python train.py --experts_per_token=2 --moe_layers=[0, 1, 2, 3, 4, 5, 6, 7] --router_score="softmax" --routed_scale=2.31 --balance_loss=0.0118 --lr_router=0.00114 --batch_tokens=32768 --train_tokens=239100000
Below are experts of layer 3 (counted from 0) of a mixture-of-experts language model. Rows are named router (the router's row for the expert), up (a neuron's input weights, with its number) and show model dimensions 192-255. Each number is 128 + 32 x the weight over its row's rms, rounded and kept within 0 to 255.
Before each expert's rows: "gets" lists some tokens that make up at least twice as much of what it gets as of all text. This comes from a sample of Wikipedia text that the model never trained on. Tokens count by the router's weight.

# expert 6
gets: " |", "\n\n", "\n", "\"", ":", ";"
router [125  95 147 113 149 114 152 115 123  91  73 134 173 181 126  84 121 189 126 153 220 176 142  62 164 141 116 161 106  71 134 154 175  92 122 125 114 149  86  99  54 160 138  75 141 144 134 213  67 139 113  72 104 111 128 113 116 153 134  70 166  92 142  79]
up0 [151 102  96 166  88  84 156  49 113 161 116  91 127 131 112 138 138 160 111 102  98 119 164 196 115 152 123 152  94 128  95 136 128 124 118  90 167 155 213  64 101 140 151 156 116  67 152 188 115  74 125 124 148 133 139  65 147 149 221 142  91 120 152 108]
up1 [128 115  76 146 137 123  65 113 128 156 129 148 134 129 128 146 106 145 155 146  98 135 134 131 130 196 118 138  85 153 175 156 123 117 110 122 140 141  51 170 129 109 100 147  74 178 152  93  97 169 125 118 100 201 115 139 139 150 122 148 134 113 121 124]
up2 [112 155 101 161 108 114  81 117 113 147 147 101 116 139 111 115 165 118 135 107 176 155 138 129 201 105 137 149 125  90 144 123 134 148 181 116 122 122  71 161 139  81 107 126 108 131 105 144 102 137  75 101 183 146  94  96  94 154  54  83 152  88 153 159]
up3 [ 94 156 138 103  80  90  98  89 137  79 195 120 136  96 102  99 141 142  79 120  81  99 146 107 123 175 127 139 144 123 101 175 116 165  74 142 187 122 114  81 103 149 108  99 145 128 141 169 163 129 164 130  63 129 154 178  85 114 197 156 142 139 116 120]
up4 [105 133  98 124 192 162 108 139 161  98 107 143  74 100 168 126 148 163 117 114 108 165 165  73 140 105  87 114 121 158 159 168 141  69 127  95 137  95 130 126 138 111  87 116 100  86 105 146 142 136 112 116 110 175 125  96 147 143  90 140 185 106 141 124]
up5 [142 170  94 128 153 169 135 185 114 145 152 104  99 145  91  34 149 124 113 157 116 135 137 101 121  68 131 108  97  69 107 112 164  87 125 170 124 161 125 184  77 165 154  74 169 162 118 174  80 135 139 150 154 100 100 161 122 150  87 170 132  99 114 169]
up6 [133 125 199  85 129 148  85 138 122 146 173 101 112  79 129  79 152 179 114 117  91  91 129 137 102 134 117 172  94 176 117  91 107 102 166 101 200 123 162 144 190 149  94 137 125 128 118 111 162  76 142 169 119  65 123 145 135 125  99 111  92 155 152 173]
up7 [103 121 152 137  71 107 189 104 125 100 111 140  92 127 134 110 144 128  78 185 107 145 191  42 152 139 168 125  99 108 149 192 170  93 124 169 149 157 203  68 103 138 116 237 137 176 126 128 145 158  98 149 168 128 129 165 108 147 117 171 134 109 142 132]
up8 [149  56 137 114 123 109  93 102  89 136  93 151 177 131 115 143 123  87  86  85 184 172 138 151 159 114 169 115 126  71 145 104 167 156  98 116 125 139 159  98  77  66 160 145 143 166 102  82  87  72  79 136 165 145 153 118 138  73 141 106 114  77 104 151]
up9 [189 149 117 157 122 167 114 139 144  82  95  72  74  83 120 133 130 178 131 162 214 176 123 112  94 130 120  99  88  82 119 175  80 110  92 156 165 149 105 121 207  70 145 102 147 133 176 110 128 112 145 133  70 136 106 158  60 183 117 212 144  72 117 138]
up10 [151  68  71 135  51 106 111 151 155  92 184  59 129 116  73 111  96 135 117 109 181 123 100  66  77 172 122 104 183 169 107 146 121 156 178 123 163 123  87  79 130 161 148 213 111 143  52 122 107 132 176 151  85 134 130 188 127 112 136  23 145 114 164 167]

# expert 15
gets: " (", "–", "\n", "(", "ti", " di"
router [ 98 107 123  98  81 112  78 117 129 140 122 132 116 178  58  51 178 148 132 159 157 197 144 165 158  73 103 180 110 102 135  50 207 201 119  96 148 121 107 206 102 111 112 167 108 163 143 122 153 116 131  99 141 130  95 163 163 100 149 143 171 144 121 135]
up0 [154 178  89 112 124 179 163 124 115 146 174 119 162 115 137 119 147 160  89 109 153 208 105 101 181  95 117 161 119 144 108  85 161 163 147 173 125 161  98 169  98 148 112  90 148 123 161 144 111  66 115 106 159 129  65 135 133 119  99 100 169  61 152 166]
up1 [ 98 148  90 101 105 120 159 152 145  83 179 168  51 184 115 193  86 152 102 127 153 120 133  23 184 130 195 175 160 156 139 134 178 139 119 164 162  81  96 146 162 111 183 111 144 117 165 146 109 119  79 153 142 112 185 119  33  98 113 154 109 111 141 132]
up2 [127 139  82 127 170  57 122 119  77  69 145 168  79 143 118 106 128  38 134 113 110 161 147 136 156  96 108  95 159  91 125 154 115  88 182 103  86 141  78  88  47  91 132 152 142 124 141 180  77 163 128 135 126 164 138 129  94 143 181 125 134 118 162 129]
up3 [ 61 163 144 173 125 202 123 125 134 130 128 127  90 145 159 131 197 130 139 149 130  99 102  70 128  98 155 146 116 180 106 175 117  88 156 174 157 175 114  94 154 158 143 115 140 136  72 160 129 112 119 116 105 114 134 112 153 159 116 125 203 108 142  92]
up4 [138 131 153 166 129  82 187 127 105 152 128 114 124  96 173 115 108  77 132 100  92 112 100  87  88 138 120 156  94 157 135  54 136 184  87  99  95 109  97 186 127 126 191 118  87 101 135 118 118 112 167 172 203 110 108  56 152 102 128  93  95  99 133 106]
up5 [110  75 174 125 161 112 135 174 126 145 119 110 109 148 119 179  83 179 121 126 115  97 117 166 133 172  74 222 116 125 110 144 170  83 147 133 139 136  98 129 177 170 160 130 122 138 150 118 107 126 159 123  99 183 107 137 109  71 137 154  71 155 145 138]
up6 [108  95  92  89 144 110 135 123  62 125 155 137 129 147  83 148 119 113 126 101 102 169  75 148 184  82 127 185 165 101 130 149 153 173 166 122 132 215 127 142 118 103 107 117 125 133 103  94 154 151 168  85 114  70  79 184 112 108  89 165  72 105  93 155]
up7 [ 44 132 102 104  87 111 102  91 137 107 198  94 103 226 127 161 163 118 122 136 117  93 141 113  68  82 156 114 147  65 164 128 153 112  97 189 152 140  98 216 104 135 141 103 148 139  56 119 110 156 168 108 121 158 114 100 204 144 167 112 133 106 110  90]
up8 [151 108 117 117 138 127 117 129  89 140  94 161  91 184  62 123 199 157 135  94 110 156 168 175 175 147 146 105 131 108 164 159 161 109 144  81 145 120  56 116 163 135 143 118  95 139 149 103 122 127 149 110 129  99  79 146 116 153  68 149 124 156 131 135]
up9 [111  80   1 158 140 115 123 120 160 158 122 174 106 128 110 121 105 176 128  78  85 152 148 158 156 105 113 149 154 118  84 132 145 166 120 107 158 131 162 140 137 172 114 104 179 117 169 111 163 154 115 101 158 170 161  92  84 107 120 139  98 147 177  76]
up10 [ 97 112 167 105 181 110 130 102 152 162 111 120 139  78 123 135  81 139 156  42  69 132 185  92 150 117  63 131  96 152 102 170 143 169  87 173 132  92 120 141 125 162 140  69 128 169 115 140 129 138 120 159 159 134 119 120 129 107 158 113 168 124 134 138]

# expert 5
gets: ".", " in", " to", " of", " by", " for"
router [ 48 116 122 116 102 171 131 133 183 150 118 151 108 168  92 107 119 141 151 105 123 195 135  79 154 113 137 128 146 164 143 190 132 111  92 101 175  74 164 145  85  99  91 108 140 114 152 171 169 156 126 199  95 167 147 121 124  73 126 121 143 148 145 129]
up0 [ 72 116 157 143 139  87 127 116 121 172 119 101  97 107 141 159 101 147 141 113  84 113 136  84 153 157 138 187  81 147 125  95 122  77 203 102 133 144 174  82 148 151 144 114 118 159 103 121 132 110 108 196  90  95  99 103 185 134  91 144 172 106 137 128]
up1 [147 117 161  76 198 129 128 108 145 157 160 115 112  84 128 144 128 153  99 130  51  86 105  98  99 154 132 111 162 101 181 111 137 143 144 141 139 171 111 128 111 181 135 123 111 127 104 145 115  88 153 141 146 121 161 103 111 120 146 120 134  78  98 189]
up2 [ 99 151  94 157 108 140 148 165 171  92 176 126 138 161  88  50 139 167  96 113 128  94 131  71 179 140 168 124 102 136 112 134 141  82 112 158 102 136 128 161 126 164 107 102 143 140 106  50  99 126 156 138 175  99 157 118 137 141 221 145 134 128 116 190]
up3 [133 112  96 159 128 114 133 137 124 121 114 183  93 130 119 117 113 139 128 171 109 108  89 159 156 143 163 115 143  64 126  99 121 105 101  93 102 126 153 114 193  83 165 116 168 138 143 154 101 128 108 145  95 159  76 145 119 130 126  60 100 153 156  74]
up4 [135  82 123 152 101 105 147 142 144 122 190 115  86 113  52 150 108 157 148 112  87 162 140 135 131 103  48  86 105  84 153 164 115 148 149  62 137 101 150 124  95  85 169  62  91 161 142 166 116 146  88 149 110 115 113 170 169 126 139 144  69 124 135 107]
up5 [126 112 160 113 139 139 113 138 189 135 145 172 161 118 135  80 208 114 128 115 120 136 147 138 156 100 128 191 110 168 194 176 128 188 180  99 120 132 171 142  97 130 128 101 140 167  97 120 145 104 167 172 123 129 134  86 129 137  81 158 101 130 134 142]
up6 [100  94 113 218 129 132 128  97 160 132 177 102 117 153 136 151 117  88 123 126 177 143 127 168 137 125 110 108 125 118 192 129 178 158 149 184 122  91 140 118  54 174 113 107  60 119 105 154 114 211 115 143 127 128 148 145 217 178 162 112  96 143 116 110]
up7 [ 93 101 135 105  73 139 154 138 148 157 126 164 129 169  78 140  89 168 147 138 117 138 146 108  98 141 100 107  76 128 141 147 144  79 138 166 136 128 133  89 129 104 118 186  98 160 141 108 131 106  73 144  85  93 113 123 167  91 114 145  91 152 145 135]
up8 [100 152 128 123 140 147 115 165 135 112 118 153 177 120  55 149 122 128 176  81  68 159 180 134 167 145 125 151 114 103 116 143 132 116 103 134 130 114 183 181 161 101 102 141 129 115 146 134 118 152 117 150 146 180 151 130 135 132  99 149 111 144  72  99]
up9 [145 113 165  98 131 161  76 161 151 111 159 118 122 136 131 184 100 132 127  55 147 127 153 157 124 154 104 153 137 180 129  67  94 187 128  84 187 128 109 158  91 145 127 137 188 137  50  97 194 144 131 144 117 143  54 119 188 165  95 120 106 154 117 136]
up10 [112  97 161 151 119 180 101 165 124 135 130 139  97 106 116  56 117 102  62 135  83 145 148 118 109 173 139 128 133 146 147 140 125  98 131  87 115 169 156 115 177 156 165 173 158 126 108  87 139 144 120  90 138  83 147 173 142 151 136 190  86  84 156 120]

# expert 13
gets: " in", "|", " the", ":", " January", " October"
router [127 140  95  67 107 206  71 109 130 125 147 144  88 167 145 128 107 145 208  72 166 169 101  75 105  74 140 125 131 151 173 204 159 119 101  77 183 127 104 154 117  95 132 116 133 125 147 155 177 129 114  98 121 140 121 146  50 140 147 111 111 120 122  91]
up0 [159 144 137 116 106 103 186 151 110 183 167 105  42 177 168 104 100  82 147 103 155 175 107 145  91 155 191 107 110 119 151 101 124 101 116 156 125 185  48 163 141 135 129 110 177  81 129 173 143 175 168 125  68  95 165 111  52 141 140  79 106  93 133 151]
up1 [150 137 143 127 169 157 153 133 136 124 111  67 105 119  89 203 155 151 116 158 124  96 139 102 124 123  99 144 129 137 110 112 109 195 129 135 149 145 211 181 127  73 161 155  97 128 156 104 153 158 160 136 121  88 134 121  95 151  87 140 126 165 141 167]
up2 [127 180 121 159  91 138 179 182 147 106  88 138 117 120 170  85 131 129  94  98  91 140 102 146 165 169 117  91 142 127 138 146 141  71 150 145 154 129 177 179 145 113  72 170 119 111 151 131 123 149  91  70  96 153  99 111 114 199 157  85  63  75 139  71]
up3 [132 126 131 128 116 102 117 181 148 137 170  96 123  53 162 149 129 133 183 108 110 132 152 122 165 164 130 112 176 101 131 227 171  71 143 134 183 158 124  91  69 158 159  98  89  95 168  84  89 161  63  79 170 173 121 122  65 144 108 113 110 121 109 135]
up4 [ 89 133  48 170  93 120 123 171 114  64  97 110  59 174 149  93 120 166 138 112 144 133  64 181 145 116 141  82 117 134 144  74 129  83  85 155  92  53 146 158 184 163 111 119 142 122  69  74 123 118 148  80  83 170  74 130  89  90  61 108 125 150 123 140]
up5 [172 113 137 106 172 111 115 134 139 138 184 157 157  94 103 131 154  59 166  90  88 154 129 148 169  83 119  96 143  92 117 105 168 157 109  73 109 104 106 155 122 121 116 107 182 117 130  80 154 112 142 119 141 129  84  27 141 180 103  82 165  87 131 115]
up6 [117 144 124 123 176 121 110 115  99 121 178 121  80 133  95 138 172 115 135 133 159 144 146 104 129 190 170 182 111 149 133 183 165 102 140 141  96 108  37 169 125 102 119 104 177  96 123 120 128 130 117 133 110 101  80  94 101 147 125  94 172 141  84 152]
up7 [127 164 129 117 111 153  94 131 197  91 113 131 104 124 200 134 101  55  99 145 129 136 104 123 122 134 140 113 141  95 153 132  97 145 130  68 142 130  78 134 123 139 126 126 172 131  86 107 132 104  98 148  74 156 110 171 176 119  93 113 103 141 168 134]
up8 [ 90  54 158 103 134 126 108 139 104  83 112 164 145  74  90 168 138 124  91 133 113 134 137 149  94 133 124 177  89  58 136 109 114 120 127 114 157  76 130 107  88 144 171  81 107  98 164  81 102 154  64  86 139 118 107 116 138 190 150 125 141 146  96 207]
up9 [132 134  95 111  94  92  71 122 152 114 124 124  86 179 125 108 148 114  75  95 162 124 144 160 114 100 136 112  95 146 152 136 151  86  64 129 149 111 162 159 119 125 160 105 131 116  94 140 116 102 108 147 111 131 162 114 176 137 101 118  85 125 136 142]
up10 [103 155 103  74 125 144  79 138 166 121 141 117 100  69  64 111  41 185 113 108 157 172 154  99 124 141 185 147  71 191 132 125 164 218 112 124 143 102 127 122 150 114 131  88 142 121 109 133 138 110 102 199 146 157 173 111 128  85 156 160 195 121 167 122]